Weights of a small mixture-of-experts language model, trained from scratch on English Wikipedia.
Experts: 192 experts in each of 6 layers, 32 SwiGLU neurons an expert, 4 picks a token, a softmax router.
Training: a variant of Muon for the experts, 9141 steps.
Below are experts of layer 4 (counted from 0) of a mixture-of-experts language model. Rows are named router (the router's row for the expert) and show model dimensions 0-127. Each number is 500 + 25 x the weight over its row's rms, rounded and kept within 0 to 999. Numbers have three digits each.
After each expert's rows: a language model's description of what the expert responds to; "comes after" lists some tokens at least twice as common just before its tokens as in all text. This comes from a sample of Wikipedia text that the model never trained on. Tokens count by the router's weight.

# expert 14
router:471505466529484486538514486536505545497473509505514530496484550456493528488495531494530512516505480453497465468478535538521492523459534480540490509528536530483482504468454507467558516477462524527500533507485523482548505502500471476529520494465478506541487501495515515547497467530481517502528481505520520471488521472515497515475466528516476533535486453488524531511494503517470478498500
Year digits and first names
comes after: " ", " (", "–", " August", " December", ":"

# expert 51
router:471505466529484486538514486536505545497473509505514530496484550456493528489494531494530512516505480453497465468478535538521492523459534481540490509528536530483482504468454507467558516477462524527500533507485523482548505502500471476529520494465478506541487501495515515547497467530481517501527481506520520471488521472515497515475466528516476533535486453488524531511494503517470478498500
Taxonomy and list fragments
comes after: "-", ".", "–", " –", " /", " B"

# expert 45
router:471505466529484486538514486536505545497473509505514530496484550456493528488495532494530512517505480453497465468478535538521492523459534480540490509528536530483482504468454507467558516477463524527500533507485523482548505502500470476529520494465478506541487501495515515547497467530481517501528481505520519471488521472515497515475466528516476533536486453488524531511494503517470478498500
Place-name pieces
comes after: " of", " at", " to", " R", ",", " from"

# expert 47
router:524509556500495512527458492489473521545483465495499488501469485495488517567482522503495527479446522539527470491482495511562510482502491530499562507501508477525497524448500531480435495477492484485509442520533542533484521516514492536492521517500538503486519505524502515484490494536523475486500491494445538506477470464488527492489485487527552459496503498498498505472508484493498497516483
Section heading words
comes after: "==", "-", "===", "\n\n", "Personal", "Early"

# expert 36
router:477515497473486494487468489535480488541474435552489450488522515462471501489453452495513518506469515476517517498519507521482465521505538530531527471492465487541529496505509470490498484515484559489499494458542459499533508500483460481502518517522511513509509508486514517509525466523500524547513484503528497539504508462443510501508469527464503427500481507494490500484494524512495522476479
Role and category nouns
comes after: " the", " his", " a", "'s", " The", " football"

# expert 48
router:471505466529484486538514486536505545497473509505514530496484550456492528489495531494530512516505480453497465468478535538521492523459534480540490509528536530483482504468454507467558516477463524527500533507485523482548505502500470476529520494465478506541487501495515515547497467530481517501528481506520519471488521472515497515475466528516476533535486453488524531511494503517470478498500
Name and collect starts
comes after: " ", ",", " and", ":", " of", "-"

# expert 60
router:471505466529484486538514486536505545497473509505514530496484550456493528488494531494530512516505480453497465468478535538521492523459534480540490509528536530483482504468454507467558516477463524527500533507485523482548505502500471476529520494465478506541487501495515515547497467530481517501527481505520519471488521472515497515475466528516476533535486453488524531511494503517470478498500
fail and digit stems
comes after: " ", "16", " it", "17", "19", "15"

# expert 4
router:471505466529484486538514486536505545497473509505514530496484550456493528489494531494530512517505480453497465468478535538521492523459534480540490509529536530483482504468454507467558516477462524527500533507485523482548505502500470476529520494465478506541487501495515515547497467530481517501528481505520519471488521472515497515475466528516476534535486453488524531511494503517470478498500
Capitalized name onsets
comes after: ".", " the", "-", "|", " and", " ("

# expert 37
router:471505466529484486538514486536505545497473509505514530496484550456492528488495531494530512517505480453497465468478535538521492523459534480540490509529536530483482504468454507467558516477463524527500533507485523482548505502500470476529520494465478506541487501495515515547497467530481517501528481505520519471488521472515497515475466528516476533535486453488524531511494503517470478498500
Election tables and names
comes after: " ", " |", "-", " under", " was", " by"

# expert 52
router:471505466529484486538514486536505545497473509505514530496484550456493528489494532494530512516505480453497465468478535538521492523459534480540490509528536530483482504468454507467558516477462524527500533507485523482548505502500470476529520494465478506541487501495515515547497467530481517501528481505520520471488521472515497515475466528516476533535486453488524531511494503517470478498500
Numbers and indentation
comes after: " ", "|", " (", "\n", ")\n", "_{"

# expert 1
router:471505466529484486538514486536505545497473509505514530496484550456493528488495532494530512517505480453497465468478535538521492523459534480540490509528536530483482504468454507467558516477462524527500533507485523482548505502500471476529520494465478506541487501495515515547497467530481517501528481505520520471488521472515497515475466528516476533536486453488524531511494503517470478498500
Table row ends
comes after: " ", " B", " P", " A", " Br", " C"

# expert 27
router:527499490503548547474507537519459512530505505472564519467539498484515512503485508457510510474510496489508510486554513516533500515502497508497482529541496492490488509499495482517436526494557503520488528481545480541516478517471514503526453449490482525492485482521508524487473514500525469482514450494504519476462466533523506473534462449481524480546465482511497512499497464478473499500508
Month names
comes after: " J", " M", "J", " on", "M", " |"

# expert 6
router:471505466529484486538514486536505545497473509505514530496484550456493528489495532494530512516505480453497465468478535538521492523459534480540490509528536530483482503468454507467558516477463524527500533507485523482548505502500470476529520494465478506541487501495515515547497467530481517501528481505520520471488521472515497515475466528516476533535486452488524531511494503517470478498500
Word-initial pieces, list separators
comes after: "-", " |", "|", ".", ":", ","

# expert 57
router:459520479505462467505511472532478513432512499536532493509519493477500518500464517500504479469526467528442527493478494486508457475496450497497509523532519530505494495488513488474519512528531512472521465482506504459538467536486493476514543493502528453518459494482517524526475552508483469541520469484494504480477488478515531483476451506527492451501507480475513532536493490523473519521529
Ordinal suffixes
comes after: " the", "1", "3", "2", " fif", " An"

# expert 31
router:515529490463496537478457497509488509515532488500528534514528468477511452527460497494488475459487510556526467534511489471550466519542518464515538501494444499535501479514468521469501515521544503474478518481507496474528501489523507521525477474526490471502501506475490521518515460524470434480498471467517508472446499528498503512492469511494484507506485497489470513453512460490521467486482
Century digits in years
comes after: " ", "19", "20", "–", "18", " ("

# expert 41
router:495496501474473514531475457504503506516516442492478499488493507493510502478532495484469502493493465512454484507522548472527458513520525509487546519516506489523511514536512503564507442486483497534480486512476489505532516497505512520519488509539532508523478469447477475485520507476481516491461479465541476450510529485562511482528470535482521473530496480470498477555495480539507466475501
Section headings and breaks
comes after: ".\n\n", " |\n", "\n", "\n\n", " |\n\n", ")\n"

# expert 13
router:471505466529484486538514486536505545497473509505514530496484550456493528489494531494530512517505480453497465468478535538521492523459534480540490509528536530483482504468454507467558516477463524527500533507485523482548505502500470476529520494465478506541487501495515515547497467530481517501528481505520519472488521472515497515475466528516476533535486453488524531511494503517470478498500
Table numbers and symbols
comes after: " |", ",", "0", ":", ".", "4"

# expert 26
router:492495531484471494537511454490528521485500501476514481490503483484489500506450530555459500507512500495498506496537507505541508451496498463520492547507468515495466501504518545532491481480560540519581494505465507492505543500514528470507541475524482523510515485505503474470495463510488500476558496485529484502503509494481474548496485515466473469462515519482509505464491495531516515542456
Subject pronouns
comes after: ".", ",", " that", " the", " where", " and"

# expert 2
router:471505466529484486538514486536505545497473509505514530496484550456493528489495531494530512517505480453497465468478535538521492523459534480540490509528536530483482504468454507467558516477463524527500533507485523482548505502500470476529520494465478506541487501495515515547497467530481517501528481505520520471488521472515497515475466528516476533536486453488524531511494503517470478498500
Spaces before numbers
comes after: " |", " |\n", "\n", " July", ",", " B"

# expert 49
router:502488471505506501515519489528488476471501521477483469510512500496481515490468452528475483434505524506516473467480487467489535509477509464518499535494460528546495519549493519545492499492538477474482509537487508545464491484498515465509510511544478522467510453532530471453541491484510461506490536498499469531500493494537542457476507475496471516474506511507519501483488522498526569501525
Function words and connectives
comes after: ",", " the", " that", " Th", " and", " more"

# expert 62
router:489538500510505510537496483472532506477484463467529468498503520510456475531474524490491486512519494513479477513536497484539477491489531482451462497529490539530486523533450454502529495465511479463503489484530482535515545425512515496489516504543466494513527507473550528526529471508534491503543469519491500464494477488493518498475489498496467473510499537502510463509512522528494514544468
Latinate word stems
comes after: " the", " a", " to", " and", " was", " of"

# expert 38
router:496510530468496513481493535486461480531478438501497521529464488492482533541505515509449538461465505507488500503480464487528471468499505540482519512490492488534529493491538487482461470532488437495478443536500516542475494474495488518526537492505511503509545537502554493517505513498515540532543477519460531536478491496489498489520489500499530498513508526485495490472542513521513503546515
Infobox field names
comes after: "-", "|", " Years", " Occup", " Pro", " Date"

# expert 33
router:471505466529484486538514486536505545497473509505514530496484550456493528489494531494530512517505480453497465468478535538521492523459534481540490509528536530483482504468454507467558516477462524527500533507485523482548505502500470476529520494465478506541487501495515515547497467530481517501528481505520520471488521472515497515475466528516476533535486453488524531511494503517470478498500
Numbers in stats tables
comes after: ".", " ", ":", " (", ",", "2"

# expert 59
router:471505466529484486538514486536505545497473509505514530496484550456492528489494531494530512517505480453497465468478535538521492523459534480540490509528536530483482504468454507467558516477462524527500533507485523482548505502500470476529520494465478506541487501495515515547497467530481517501528481506520520471488521472515497515475466528516476533535486453488524531511494503517470478498500
Proper name beginnings
comes after: " ", "0", " |", " and", " B", " ("

# expert 43
router:509526491514497509482499475529513514487530466529488452456515493516466466479460450475492512497476526496523505456504487500482518485464534482519515495450467519555456530501501476554462502504508526463489486454543470525513503521482503491501505474476486506515497469486523516469521486518510480501487530518521484523511522463507534501525455490457495441489524530521482502481507487525515505447451
Common nouns after determiners
comes after: " the", " his", " a", "'s", " The", " her"

# expert 9
router:500485503544503471511517511465474482491487508525514488500489521477533506513509520467488478517506555540508474489556472532530465515494515496471456501550505494474500516523471479465471518506500516521491509458518480466521488478458500487487527555509491525513495523508485536511495475517476517514490489451494511454526486520474500551529501506524518450514503483447482514513466477557448465510470
Capital letters inside acronyms
comes after: "E", " (", " \"", "I", "A", "C"

# expert 53
router:477490489518484529523500490498527481464519437480498473517504516468512475475498523506483495539502479494511500515528484522471462494492490520488464515488471513528483543482481479473520482501492517494555457449540509493522509494495515507502512437528514534475510559488506526514526488542513498552493485521478509519481503506530520473549493517447504490504489523470466483509479518551562483494447
Institution and place nouns
comes after: " the", " High", " National", " United", " The", " of"

# expert 22
router:500497546554461489445504473479482497539477478496531494498473499466491520512501514473518480507477532464496495482494510489514448476471539505499501534539486535486429525551505509505504544486473570506499503486519506507513482486507482453499496523502516515517470513514505485550499506525514520503495464462504492508491504461492458537499489527524497534548524513455503509509505473526469545497478
Uppercase code letters
comes after: " S", "R", " R", " N", " P", " G"

# expert 15
router:471505466529484486538514486536505545497473509505514530496484550456493528489494531494530512516505480453497465468478535538521492523459534480540490509528536530483482504468454507467558516477462524527500533507485523482548505502500470476529520494465478506541487501495515515547497467530481517501528481505520520471488521472515497515475466528516476533535486453488524531511494503517470478498500
Line ends and verbs
comes after: " ", "19", "20", "–", "18", "12"

# expert 28
router:525491485470528472513510492481484491501484494542493486479463491471511480497467541502477494507559520476490488490494503492473504441495519522490472466494468480448517523494548505479494435486544529510516494575527502481521497532525500468495466501485467483509522473451516502483510502490495513485471504459519460480522519505517517519487471503514531481440532527524533506523528488447507516528505
Lowercase word starts
comes after: " as", " is", " a", " and", " was", " the"